{"n_experts": 128, "moe_layers": [2, 3, 4, 5, 6, 7], "routed_scale": 1.0, "norm_place": "pre", "qk_norm": false, "parallel_block": false, "init": "normal", "init_std_down": 0.00819, "init_out_by_depth": true, "learning_rate": 0.00235, "schedule": "wsd", "max_seq_len": 384, "max_steps": 7732}
Below are experts of layer 4 (counted from 0) of a mixture-of-experts language model. Rows are named router (the router's row for the expert), up (a neuron's input weights, with its number) and show model dimensions 0-95. Each number is 500 + 25 x the weight over its row's rms, rounded and kept within 0 to 999. Numbers have three digits each.
Before each expert's rows: "comes after" lists some tokens at least twice as common just before its tokens as in all text. This comes from a sample of Wikipedia text that the model never trained on. Tokens count by the router's weight.

# expert 64
comes after: " \"", " (", " '", " un", " [", " (\""
router:498526473494487488525477499567500454478523502519503482515472527474526535524526517514517468525484536551520561535460465518481505518483533482473475501512509462522472508518510519500503502531506470494507494484541495510503481526515483498466537520488515441512499471531497490486439512501507469532
up0:479481504458509490444534480474468519530439512496526506543522494531511524509497537516504537511506491485548474502550473499505516494478519498514541526493520492533486506495500503474541512461508459535522485515481508524467507519543491460513476505458507477494481542491484492487531461465460521496
up1:509470476497544535489470481466521497511499529506416515489496540481484474476490480530530507506532516503503461521486459516498497507426474535490485529551488529474494511505481490523496477488528534497487497497464515484538503510497499501537569486505514522506543501484478477485476526481482498509
up2:492484438488510459519498525499509459491499533561490503473504481478505518477457517516490484517469480494511461493533528525479523523474534510454506526476494484487521517526492501458512500450500475510528485490445472517519467543488482538485531507553518520486498496513493505525492458518548519505
up3:473512481501496512528487492434465523531501502484490524537514474517516501509536548498508474496493527514517502526496497435501462544521527460526538476469497506506548473511511496485487501537479518499494463470497522528515450506519515531512482511473471429469510495473473488498526477514472513511
up4:508512498528503566499454520481509504510506483495488497486525508484527500509520526542483483476497480505494465523517500500499538519504519468470552515510528485521501519490507475458502465481517516488467444497448501478482481502452555443491496513533491524530484507491554515479445512498476469525
up5:511496498524517497516473494470484475529472520567493509495469533487467484556534510528509516525492445495461530486532530507528490451495464529488485538504458553501515504474524486490507525470511450493494487510497524508506486452463508487470514481525532489497463491506504492481499533488494531457
up6:499522515531489487488491487465502498500471477518557538499482497532548519418524540480467507491504479504507475532473444451515526535529457505516495508484505495557520529516518473504503513530499482501500486485528519493470482496515483504467501500512491496533503514499493541480556500486469458483
up7:423494513501456477496519526487512470486515531469513495541543477491493526494527534542455497498507493471477498495522510498514525483497489458482536470519513483535484483470501490460487496518491476516487460476528500477550499496531516533502474516509479491492476512512463586477497481473502516512
up8:496510489471535487474554509481525504520527547500522491514507476491484511487519470456497506484481444452434482495470528452519514523524490485511562510480532485506517485505522462468483511523492494508502500511526527522489518501505538501480483478499479463488477497529556501533472517466492480458
up9:482526549524495505500528530533520503492498519483487486473503484508535501496505478527507500521483494520540490511528485454533492530514463445510590528469470503509534510483490494502508497520514474506460482503499515530546493473485515510542495500482480455482459510495487534507540517471440525503
up10:511538426529501520497518546533488455494487501522489523482489475480483488512483461497496497484496496457482522512503489506514522488506497454501484549510517490534509586468516507517528503507483532489511450445449453502520499503490493518517480506546515501507498495534489499485519528513526529497
up11:505539504522534527524488498526425474515503543463453501482490507502496496492533532485474514478533463518522486480478463503525450523478508468510515455519495535505513487457509466527507483532498489465490534523508517461499513494519539450499498499486507449503494514474498536495477495470501542502
up12:516480516536536530472452489500535472491466506491447466525520513525495469519570431499491505506533526531509495454520501491494505483451464530541483510495497470524486499490501491526514545503482475495498496513484525491487503526505490453546512506501480525510538526477469538526495492507501495501
up13:496511506503479506450462493489522496459505485455455524463495527537485541503525485502528522475489499508514507453550515439482472538477505506492502501508493466490468509494517438506499506478519481532494489474530543523464501523482535515528540477503482513482525524497509524450500520520476500459
up14:475537489467465447514496543470498512496544518509481519507552519487520533483521531568462470474517516482518447499461506476540515482490481511509483483492503483482541523539549493515473526480467460481533512479506492503499540538477510490510495490511489491501524508447504497494472516486515497501
up15:497516539495521492522511480516514542502497472511509524497512434490476515513525485482500502531498506481492464507484463421487512491557446505480503513500506531512509503504496515485505506539562458470466476459528500523508497535507546504474547504502497469492477498531459513520476516525464509506
up16:545496536528522491518492524538484487490532470492495516501484494457471502508580503506471482546479488509482501532463465449463496500522496502489469491488543483524496514485489504510524493501523497500492425487483506469525487499511541516502495466467472471535492515498516513532501503451542501536
up17:458568513506511497492509518432458490510507499491510508486503443521510508505512542438483547508469526509505506528501466490530544497512520491525538500493508488493499501517534473502497524510504516509521507525513477531512472478510540493517520524458472491496511483461479533539463508472448470501
up18:502525486527504479540440481498531467470529482464500479484479514479519525521503491490515470501480522508482496508511524528485534514518525497526495541509485534441489558477545489528435511510495494496492461500495483554501506460490552526483491473476471522529509524508489504512478457512531505497
up19:469486565526509511513480538478481487491517480444485524483496494505522468521552463508475500520465461440505542512488500501539469547483498490512517487517511544468490457472543497500535488498513518493493482446492486501538484551462501509479511524470504496490489468502519505485490501507529490517
up20:508467511469491467486461495472519522545480497504503494494475491520499433511481501505502478483529486553506506507458542474526495460540443479470492498473507501479512500484481480494514516532424497498517496483537546524458511507468516518489457507511503523547513490531506509527508525474473504493
up21:474497497506531557520515484495539507486487462491437525518505491493513529481473486503501491520504471505507502526490510502533507480514507518512474488491518489464513525442446505510553484559492467514532509494518487486486493504540554480503533494502536514517438491499550482460467510511487464495
up22:478443492468515486492484519529485541519492472519512493450496491468513523474530505543478532462494473520506529535512477477564462486469517512495519502473505455526493503457505497508530493519520484484500506501489522478504521504491483495491572479477496510501554523493479546490495520524508553470
up23:507486498535505475457484473487467507511495466547448484471469537520481481509489504521537515507465503516518550501481485476491524532462550485490492481521525495456525494513541462494507530506476492478526447554479477497524472511526518531484501466466503502501528491503515547519482485498525477473
up24:530510479495516510484523517525517484486482472489532501476542518521441473530497497527490477514499480469482513486491541514484519464538515421482485490544526542478461499508511461491515502487515475490503511465499489483482504588518527538513529524485509492478495510480463536491479477489499490482
up25:533472500537507513502528506530527478543498490508464448500513491439505518478535519486488498497514482501497462469529546521513537475477478471508490462498497470508520524467515537481535442512464465500486492553460474506492516491482521481495534496513515510493503532505493451523487486443517498498
up26:497521486471508482539470499500474530477547526504522483560529473502519521516488506465488485509450538533468495458503511536508523512517482503517448512531520545461518469510554482496495512466468510541506524506498474502521469489508464506494536501500492487479441478449491495517502486498512526490
up27:514527505509514540520529500496470523502483447504466508495526481507466522513509515472489511531506548508494436479493477514482470580529489495489491536465498476504522482483519491501477495523515513488491496506476542532473511518515514471538530482488471493471502529473479468470490517522427473476
up28:521552552527533512492476503468487488465509500493511522504473539529505490509483486527492527488521494521513501538532497502509546480481495486524566501476506495466531479457503484455491519483457485526502486533471526545515515461468474516502510515467494449522459462484488536464525488496505485497
up29:473507510539558491489466505473507474500519496503492493486496523495456472499526527528472520504492434524524540497508508549494492480509504496520454514468521513488476505497449472527495499491475492457563485513537456495498492497494493521492548496477532431464498506489506475508506506459516521501
up30:523501511545495537505520487518502499432498500512505511492445468475482509512510514525511489522498427498550493498517480529462541515526487526531471524503508529494511534467500526511475511513476455468530465491496540492531512534472475499518530507500516468517468490474502516504526483499547537529
up31:462493493470503502495503510510535491484482472505482540501451551527498512501485546479486515499496532517469490498515488455467462526508505485517538507499560475507499518498522507489522536500481491471552459466470499431506505495519503499466511520504469534485471457521553495520494500481514518546
up32:497508525467459459509478525480492476497533545469522527436505525502465517501512520507482486491496506495501472512499483522471506533494522530475524532537537534489513477476527495496500485492505473474493490522527435535521508508473459456508487493489505484568565536517519521521492492479499511504
up33:513534497494508487523475489518465521512519448497551509506496466510518528501510508531493462485519484488491492528463487468498498510534502451481518532518474456510516510522528523531487473537540446497468464508467521467521499493478570480514479494527472510507477510504526568478479512502492512524
up34:445485528510551487494451553526536461488479500469472484483551486515514496467486493553473525497516494502503518479488528501502465466463452496517507511494496472480529489506490541515531521504515510543488491497461526468495508540482518527506474494515516501521504489496494557521517454462488504517
up35:500524505454489457486525520455519521529549525497516499505521472489487523494513469502452499482524502515454508513470491467551460499526534498526521545495446488478504497453482501500475493482484490516483476481490520530515515461495529516509523492525504502464491555474479518484501493454461543517
up36:514505502495513490493508491483492490494454495494512518544508432549474489489523510478457495490543514499508501484516472492487491483546499483502515503505522520538520489577541488496475505523538437497513482505516520513527564525529516488515485493475483447470496512482473509528494500513509447468
up37:439477476484527464490509474498508511507507521513513488518490493498539504494461532442511514495497528495516525528509500507475472555476521498526498519479514491507524496469501431524507504519419483475528527517512514533494517536496521516495560471500479504507504498563462512511481514499513477481
up38:476533467484519516494465512536500542470493464535511539453493464512509492492497479475506492541510518519532531497481531503456494511481485509530479559488526552487517558473509522481486498524463524518526492502485506485481506546484501471481500490511453465494450455503494526474478522499521501483
up39:535488520485482475451482498476502485466532500504534496482500536476501504509493535498483497489470506429551488493494474482498520491485533524526490522512500496498465465496501583501475531502480475545494522476492475470505507548461522511495506487525478521519526498553504484480528500454515523540
up40:511514475495475510496510519543516499456498518461474511469457507508522466502521536498517425529544509541509536504536499491463518469471542527542485490502500475498511545501509458517537516510487488449505490462496502488471516497501477511476486475520485507537534503533522464535483498534490498487
up41:485463522492498502494483486493466479470541553474483489502485538479487479475505508487518458497527491519528470525526508536483495485508506498511440540500526514460472467481544489543481545503485517543542500528506495480515486461476516518466557482496475477526518463533505462524498501524479498491
up42:569493492497489508511474448513510523512477536523539474464475495535489494495483495440492540517499522480507454521486506518497525547483496512531456482530486497464538506485523511522484507514485482511504470538463467519550499512500561475494516491519490507517476492497494456504495538510529462494
up43:459532483526483462504464481463522511503500545499465494473498536470539484503468485539507506478468477516541490466503558498481526509517527528468449515536498510512504474469500501509517500484476507514451472447445498507499507502472506510484492504492543516511470526491505480506458506487481494553
up44:474508508444487520454492496524496505493512545546520509496486480500485488458512483533501492540538526527519493469491500488494526488431479520495505537474491500517512531504478507489491519520511488520530453482499509466511484536493493522488459510448484508448545517537473527547522513458511472498
up45:501489456520514519482531485503459503515499503476483518512512524522497532533515483500484484544499520521501505516435526504492500511490525450481495548547487457491509478469496514496544559502488482472494465519460493441484479485530519458523547486494471488527497488459503537490503511518460501483
up46:526498488494505493523538471547486498416523496509506510525504519488495516485494502529519465493499515478473509527514494532538537493488529482523501508491520527481544475450480484505495483432459479479541462497471508492502485477528512486493532475555521533521457494500513492496488522474515528458
up47:518530520479507528533504510510463536473470473460493491482524512457479455525510504479502531525497489491531498488478555535470496501506463495475493502523511487486510502475450499489534496498460534498548470526484497535484530480506490524469502492528549462480476516458547454494502509495505504552
up48:478511527482522511507521518507500484514480478506473506490491498529530524492530535471516511460466509490482471482480525498481467508490524467519435520521443533482488537550496557476506526538509491511543480493498474525471547511505495558510479505496519498486498496496479473564501451508493486517
up49:478482535520495489498489517478525506503479540553489499455480491501512490519527515487473481473503505461487511480473519500490538460458502467506466503426522495500483505480537495549488550513537511512508539531471512517534514534485520481504479469558489502488502498496464483500470527499561490503
up50:478501514471513551539539475523470496534546451471511544474518493517500522529517483484519488480535501515507540484499465504488507493526551482508523498493493462519467527492486509471505454495495462489503495493495475492482500523452501480488515491558500531506512538501522558491514518544526544484
up51:501501495461494522514513505522486504502445513531462483441507460479477472477497561479509480509482506491485516448529490546488518506473544534487503520519495490489497512498484512545472544478468473493514515449487512515483491515460506530488515490517454551479510543529513502491477486454520495485
up52:514430545498497491457486492510483529490517509540502501430506508460516498519497446524513493514509458466525541482498514502489486476464511509478479492519492482442426506479453489511531486478464490489484516513478515497509510500483508547516491499500509500502484505527524502502475486454530535485
up53:499479468510496504475548507460508502495474482461491461540493524474553477523495455533521524499491506480499516467538470454520511529563517513552514498522515536498469522474530547480509490529494481482502506516548519492483519539483451480479480500498487466494508500500534489511544494499484494491
up54:506505502484515523484466482536509469453529511502498494511475525491460476478523478508504474571554512482485501483493488472477546523499508541517473531490506541488492551490507505504493521491472481473567474494541468476493520530509489458466501509503480489541509511506482448516498521465525489474
up55:499498491567545463459502508515509509481447514490508495493483509501486491488507549476475489484483533511459483500497481538522498479486546521502506516476560519492531492507505458527469526449493515490497527539493517466499556499502532489505470495493538439520485519505474497529480494485523518533
up56:495511489527501466478503477519513464450537527478499476514538542504478462521523474499522478504495512490466520486502541451460474486505456528535503533528502462502479533459511495482526528474507505474458519512539520505513491472489525456478521479474494531508522497536543501532512495469519467524
up57:505525458545513517499501525516478480447491498494509516504474480475486512532491519512460499512515502504459492500490513480483481465520526485467520494515544492494473529470480474468540543464507447502500486507508513490452489513546499489510487464500455470543523528495511547513515475508559550507
up58:499534475488503501508515474502486492537540483489506503496537443512503514508466526503550461509460515534512517490487520523542468515495472496487488506488544526502524485537509445524435484511491527529517479526498549526511455482493504524537505507497483443513478490513521477485489515555496477497
up59:491514508493505511450491466473466506495501514538516451529527470474509479494495519490498501523518463502507505500496522549494479531515514489488521512504536533461527523498512479472541502534438501490495510514437494485506528525449481483502503545454508485497507526473476502550455461530494486533
up60:468477510487462509487457477488489482546459486509504535512450476510477470507515496451521536547475469506490477465543501478488507509509481504493494501499519518503490480502497465534492507524491481485497487469450542475521501518554512518525507514526522472527530495488489521562439497480458502488
up61:522527525550488492496503510500475534476522487459475507470504515475522543496468511504492537484486491516505508538487484518548506486483436497447485504485499527489550564484514501514494540508520495491523510528477522463465477491500507515532496462530503466493504510513502475539461447505473464482
up62:476483517491505543517508507525483529498526555484452487527502476450537519441470479479511484537495530485497497488517544500515512505479460543443498507491478510482491555514479503491485516528491509489519508509479495480485548501482495505495510486493546440523530512495507498455500486551506467513
up63:504493461479532475470488533548534512470498487534459481504514496499532465509524485530492486495522530482480470516452486486489534452485499510479455504540504532503498535482529501475477489505502544453477471494518532526480504488496541526529490535490491492559512531497462464528493482472501530501

# expert 6
comes after: " (", "(", " \"", " [", " (/", "/"
router:523501493472451500495535491531478467532511482493508477492491545478523509550533475509500458494461532544492523530498472541500458532469497520539519521466489507524504509484514497487487519517461466495505489532520526501498467513502524506455501537523558463481519480500491466471473506525482476540
up0:510511490475514447462489502500508484522474540513491522490495478531509558534488491504481522479556472481491477506480468516512489498480511503496535515485471512508507492476496496485484472498479491543473498504536532516515521523431499505527496476517521519545526541480476474482544543464479475435
up1:468492558487509513479497485479521484525447537504499510490496488543526486519495512499514563505489529488534499514513516467492533525475500492484522508483507467529521511542465530508521460501518503503534531491527520515489481510493468486517460504451466458521478507532445487511556492462490459500
up2:511490483506499563504518475512481480550511502484464496482540509534511500513517470537513468498532491522501512504490488459486484470524515472461532541534478459483490510473482521473508462476518489455507549484485503496469481528476466466478526488554465483524511473510511538477489536540494518477
up3:489483505462508462473500506459470499509515516486515502558534463600505531488491491494475515479496511476473519464562467505468470464466490507495510520486509510500519503500496444485471510487498469518512500492496524516532500529535473494513486471468515501489468521483476507524553497494523490517
up4:565482481473482500500500474536491516485429467554488496542486488526492517488501544494541528515511490497503509515514553469471484491543478492506490511503457508528490502471485481528452525505498487507506508464457514483515507506506493510498486476468529465512477490488463503516500480570463519513
up5:521513490529490488546477530487529455493480521486482506535470476496535456513512560491458537497466491483498490485528475480477442446532483531510517516453490516490465490505533487495509478494502491497458533518488478478465526504466495487485511482520481505505547466531481499533502488512512506548
up6:461448516515441492495468518479447508477501493491499515487500558495522508472547486493547522495502486458499477493479503456520510543526491477515500539458522506525460470509484537496477513532479464500517452504501506528471537501504544479497492498464484511523519522521520488497511457512494505529
up7:556504493514514504488470500494498555507502493538471503479460543496455507547509510481508491481506489473564490505480494493462478486492496475478512491540522517500444474501504543481530483482486443506489518466462483514487507531556511544505541502509523480514542503490479517468485502521528513514
up8:448487522522460566483456520513511480510474477497498531497483472522469510478477534465505506501533561530467504534526524487482473489527526451527524525494487498477451491499509474492490499533510486516511512477497531482535495510514450510525484488511527498472499478503429500508524514495521502477
up9:502462458501472525483515464512516504477497493522489499500522457548509490498507508501483493495453469519493488523474481477501514494530486506474511506523523446511501518498515488506486467540453500509495452531512539462480461497560516510498532496491459498559534502484482482491458474507459441486
up10:542489460480490487485506522470513541469504482523504533517474474535527540513499494531451453495492506502482465549505469475481475526544517496471501467502461514516518528491514495464441509502493468502449469488493508527515437496501525551513508506523500522494506481488502526526461497503492495528
up11:504489514507543486474499521501502492468520463490507502495445460508513507496484500488471528524480482479542465483463501473508524518516469494490499475510516502524514569523495488533495521544528542494539471467540500504506470480474537455492462534476531468513545476526485507480505506486497438496
up12:501540470524532535477490467474530477501457456481501505516494471531488534518514493491499475493530540507510508495502464527478455486534508507446506557520506489491497522453496542494507530458538455505497525514508493506484475487515471514474503499496502571559497484524503508487464497501518508482
up13:473518433532524509527475523505474480496490494524502481482489491550530502473504522481505521488504521490529486539504473464488474511511478457449492509469496471473552510480517563528489516480533503496495509468503510485512491512500458498449504495558491527473513512529506479519517544545476480487
up14:577522543551491490499496491465546526496460506469516491461518504502485507469525516541494525518483489523469535521487519552480498453491491493477477520529455508478504456470492483478495503505523467497500497520530490522479545483469489511513503468498484491484498471454517538521475498508461511517
up15:533522512521527490507483537498532494486504482511481479502457547532468506518521493473473467531493509513535484492528492501503535481518516510579432544482515489497487495509489481501485490504520511503514489550469503547475513510530481520478528443500481491526499524492532509518428490496474494494
up16:460488454481498485497538470471490524472499528493500484459491507487476495462472491489542511484507479516530500514503486458532521519477513479465480513536488515511518510511516464505489498531465493524484495492469502523560490470477525545480494503508523485514515480499467509546543573437467509490
up17:554510535503479461504471460506499489519470544483488492480491517459494500482481478531529490542545520470500463477467475519536542487499525477502512513510488558474487496507484494543491508499505425492490460522548464517500541511465507508496511472512456473489495514499527519528506485502490488496
up18:508498504496554491482474518519470484472480495510471512516472502497490445508525503506492435531550531498530465507477487477482476508492541512537516537534505467488509503504528507491517522496476528512547481524503532520529533502462494488473482500484498485522480481519432477499441475472500470468
up19:465571503491528542488470508478457525474498509463494458486557476485451520523521525509478513533491486525515488480446466524506530518487471505504510508526486508468499480495522550486511528519508493480525501479534495502474480530471484549493538474532519482480488477544505517500528520516498492506
up20:533521495476499495516492503485486527541506468474481543486551479498538495482465508542539549499478493467481534498467465548508530519457530487448491474528496518500487488518490471514556492482485487507494501451527473474495478489468493534507530531543498493487482487475497526518507530494461514520
up21:538489509479501542556510500510522535491470534504469443504486487529504500520494464554497487477506554507488458534491548502490504484483519481476515468486509491479508511482453453504491498510481484549510463479470499501468540492510482496498455553505496491515507571495500494496520501481498482513
up22:508506530512467521518540550527457510456528473504466543497472469549524488469493488491513506535500520521561482507483451523525496500497469473467507530520506515498537487491513473472533483503493492492531521474470497489472512510502491516510512516470445511473547462444532493502500501516501515502
up23:509495508539477503493520522443467530456479501527506503505521477487505517523497455482518483499464507457519501477476490545480502504514518534490478500455503502521553527475512495534503512486501470565530458511497477483539501505520522469475486472542514554522504520519516516481480521451478496467
up24:487503462570495548457532477480498492497502521511518483534527482496512490484483520527508521514516498526517517502520502525465513474492518516483481496524462519478514451483472530511522509506497537467518495509511480508499435510551492529461442495486517462509493512460498540508477506459547471492
up25:545493493536513571505527512524502487494497498475522515516493525500507536504497474472481503509537507493496496501508482474504443536511456488516482531502516514473493541572497462525487507501517483475464454489516496489482455493484504464490493504473493466445560501487551492502508497521483520470
up26:494501470495518502482572551492499535520487501514497495534505450495479441503533502512520460522533457452541512479472530526498507454527500471527483472481467510491507525487488530486472502533501485492497504498529501482512499462469526508497496545500513497478478521506502521477523454440507516498
up27:516462497540497464462519478510515472463542460501487546492476483508513539527501491516518495537513508500519509517474546490495535475512508479475513443527483526490472526530495478540505516501463496537527529538446478477515510510473463516489495465512470464509516451506504451511477497507491500501
up28:511498482460544514479480500506502479481493454517509510494504527532488476505490447483491496454490510494507495492471504498506540442520482489505524549557492463497502509528481513451521522493499477485480521461473528536505499494484493493495469522520495543461490508545488486552470576486501491482
up29:492502517501515443488498470472501540542515514488526531514512499439499471517511520518532468484492509494471525515557471501507517509481475450467510483490512548505480477444519551530506532504485544512562509501522486521485522486477486526468464498494497464493506502526506484533498489526517498531
up30:498500524486482488498468487457492474480515461459461517481524540509544510492515500496537466555504471538496442495523492488497493501464521523521515511481493462521498501520483479505486500529496495511539505538507461484491498510485469501487511455516477454485491573506490524515552508516499547465
up31:488485457513565526553453468499493477507482527495465443506498556478446477483522513521534489488504530480493539511534517507488466479501484512469494479503509488502478502525500523507499542493541492471486503475490496538533475487481493532464528520482493450501509535525473516527480477516514492512
up32:492558528523520524488446479430497483515485473534451487514509511439477512487508500485510504497503471510506527509492457491479531487482519516529486550482509529476477478493471486538487499511497496492474508506527482459525522513489503523474507470488533520510569534489487499465519458464506511509
up33:499499489503479506560543473451483466477466478496528507508496465467520526555444489483505499485495506466528498492551532534462494479511499502503497468487493547449538536503505472482487514501514486495497479476535535486511503510546498494500447519507479555516471483507525500526521502496507491480
up34:499510511506468510492510520517508528501464499496494512527486485504485536494442473529506490523511533480513497488489517492480514506478498540465443440482530501466486524497470461556511526507480454525505518554459517455504507544513495458504489504534472516535551489512478533478481519501489507521
up35:474461512501530461549478506460488524515511488517488482556539488535471485505463476496496484487485488515533501496485520496487493486467495509547471482496492530493474489510548478462518501501507467480497503474483524498551522523549493477485477477456535477492477485510496493503502515525587465489
up36:503484520456520486538486503525485496460486508569484521477501529476530535515532540467504523534490518481453475503449566498467504484503511471474491519501536483516527504488499511487497512473520499522523444479506480523515513496510452509527469485511524478523485510540494490535508501452469494487
up37:503482467477533465463482493475488504568533548476480511441537496459538492473498455527528480478519494494484483529511508498453499478518491472483531484520534530498498535517511510489509478511532494482496511522488509470449498543503507485478526479496463481502529545476533484492492530528507523495
up38:526523436516526550503514528509495470478485463460503523486498451462485559529479489505520537495505508513484523480453513480531508501518510490497543510563501462502497506519500490521509496513514507492506465534500518538473469489486481433488499507491475468494500522504501482478515462529453483501
up39:550515520477487502484473466552466517491461492486469475499488495495544548505478492518509540508516498528478505486475479478484483506502497564467475505474518528522497524535543484527465499485505495475508461512468478475513508506511544529484505515487478464493485465533459516467467467482513510553
up40:456529535550494503474499473491510497470528486472495477480422477526449506494491498529441520487488485521508505488498453492530487481489483498497507512478487492518478509509510468523509500488506500509495460515545542552519528517505528515512544479518490490487506463575498498523506539515485528498
up41:518472514519514474536501504524487475490509517501502495486455493486537491485513479518477487478505485493507497524504534446503468535522483485528542464487465463511488570478518490483541528547467505510519462469491519462534512470470525465512507497493467500525500496547534492455515485492453512533
up42:473519474505505557508526512449464507500469550517520516473513456515534533469516516496448467487491495520508499493494487565499488554504471518480520509497498512517567460524529465489478508495481517479490512514490480499473461479559512475533489506511497498506496545524504489519481491481510511502
up43:473488505482473480473500484493522454542548497493521510479478490475504530533508529511546475486494492523488498490498532521490502474530555511490509522544518471475472503496515499527531532495490528462542462511506485487504528504529477476509492527535467513528571530520516516456509455464500472481
up44:507504450500523481522514494514523502476490476490513483544515474486438509520520490514529497477474538483510465476500505487505549579508490505502508516558498504500496473487515512501492514503477530490493440516530555553488475464474519527479529524500488502488486468456544480518503491484489476491
up45:483493494533513487524510456496511496526539497492468496478537471508500463526521532521514465509433501522515463460511553537532439494484521485507507491494512521502466501486523466488495492479472458484499502496507537500480495524460483461443474486475480529492499501539527476542498498496527528515
up46:473455522441453501477496471504502508495513511533540496507515524493504492511467543509515454490505477534487452479491501523487519512507560546516464487517506507554489452540538504472500495486486510499486471486467497473506483515548480506510501529489500523500527457459491498515522459495497492457
up47:470499515516533522468483526481463507487496517522542489515518501503473455503504518547519493513503449471459518508459502531510480502489565516484497506524487497484511532465529521537457473452521510500533475481501505465523492513547497475488509471551495480512490493535453480486489479527465531497
up48:451500506504548477511509488477506516477509482469518468470501538465478524501506471515517506499519495508449528550502533520500561467463545499466503525478498502507544500489492493487482515533491490484534486500504498459487475498434480513506510517499500487527542551493522464496532542494508471537
up49:493506519505487509514452460492477493463502524498475502506481535475488459497480483481520517550532523493498532529499484494502490530465543505483477524504518539457529534481501486535563499537491501559562505481486496497483487488492472502424525492503496521538491512468507517486517523503519505477
up50:476501532499493488473500519484470494485505456481475450494503513510515488509528482492507509497509495531484522512518458461506471472534523513527510484498529503476455536498534541520565516489458467492529462485511508475482487521471502499526511515524492574500532501464540478465524495495544542488
up51:474534473522493455497476508503486478509481496499520508492472515500512479485539497472495515531505520526533507512504475469514487481487451511510497471531545468445546500458469494511539512473487527507479530512477479452530507506508527528545497484522449527492480465504452500557513488507455523496
up52:511502474481513489522498488489513544521509510505503542505486486511471467476503502542460473497530524547484452467537497513497502524545512498488519481537500513551463527487460503464486505516497492469483432523495535524485526482509505519506516505514511518523497505468450451490453503542498467464
up53:483512488564490487484500460517496483472510517526475502485529513455501527501488500481545528491511462477516514547554519497460491454553486529499478536478518487498520516503544538544475486521513478473493474511526477472469520478504482486456533451497488497512516489515483473510512527531471485488
up54:483548506514461490491503489524498488506485519505517497502486497473471513508504524482523500492517470503540487464517496418493522488482542461564529480523476533525502490467496506508555503521526411494457496516520523513544482523471491476487488484471500485511500503499507484537507486514542500492
up55:498502523528515498512482514541511553476521514481529474498493507526498481514505493487479493500509482530526479535471503509496526514494491498468541500475476483505488476484517482488515501530512518504480550526458524459482500455530517475543476510478536489484560456495494517458514569457450510459
up56:487491577506453564554453499481506473512459471472502507534482525502468474511512471549496514513503537541501469518499517505536484458516493493476477522504502476544481503462489498532544531521504494518491506512508515457488498496509489488518535475487473474495497500507535512487538506511484518476
up57:515474477519482464540481503487516508512487532512472503540513488537455484495533462532486517507505519478506530534527496542524526463560458445489513468522509477535499517529494517473496496465500475514494524458479477523543528476510483492504466488544519486479482493505472469491553509490493504527
up58:471508513468472512530535483499503511455497516477465502496519507526520511470457454487456503503469492472485450472470469468504510540490517512535489485522525521516516474434502463519496501512533550508538492513492522559514504495503550525515486519487486447485516490524469501503496527505516522516
up59:509488558497475602481519528509492498509486506508490575506510482492510546537531485478453501509479502481476484497471502484451513496511471516505564504502481443509535514501511501498496473510512484497477468487509537506542504516495531528493468517480500509494507509486495502528505521458496511495
up60:535543481495513504462512481502493517482488501534463543510485482480524511524495524487503498520509504514509532511444478468462440527482515484480521504487536507511505509480481525465438550516505506449481500485478505519516457502513550490507536514485490475544491472525496489538478505495506444530
up61:510491537500511555478471532530492503507511475464474526502463502468486486481515477455510520519463514482461491491490557489480532508534509518503544473536480518536491522463501498512520492493513508487531532451487531462517478502550525484500495520521465458460462524515524482504484481467522514475
up62:495454501468483517473469472467537486499480539519518499530519492560501507533487507508486550488516497539504524503496515507486515481552475483461513530511505464476466487507478490482549530471471503510456488469529474503502499507537440470512514530511508465502472528471499476468552484497502512492
up63:491519454532516506515489483504493450477516493494525442445520475527502505504479494500515475524512514477458473536482485508493482444462523495506494515498506522504518503485540511520502526495508531477525511525442449422496524517480475466497508529534504521530481513480498504518482508487524501550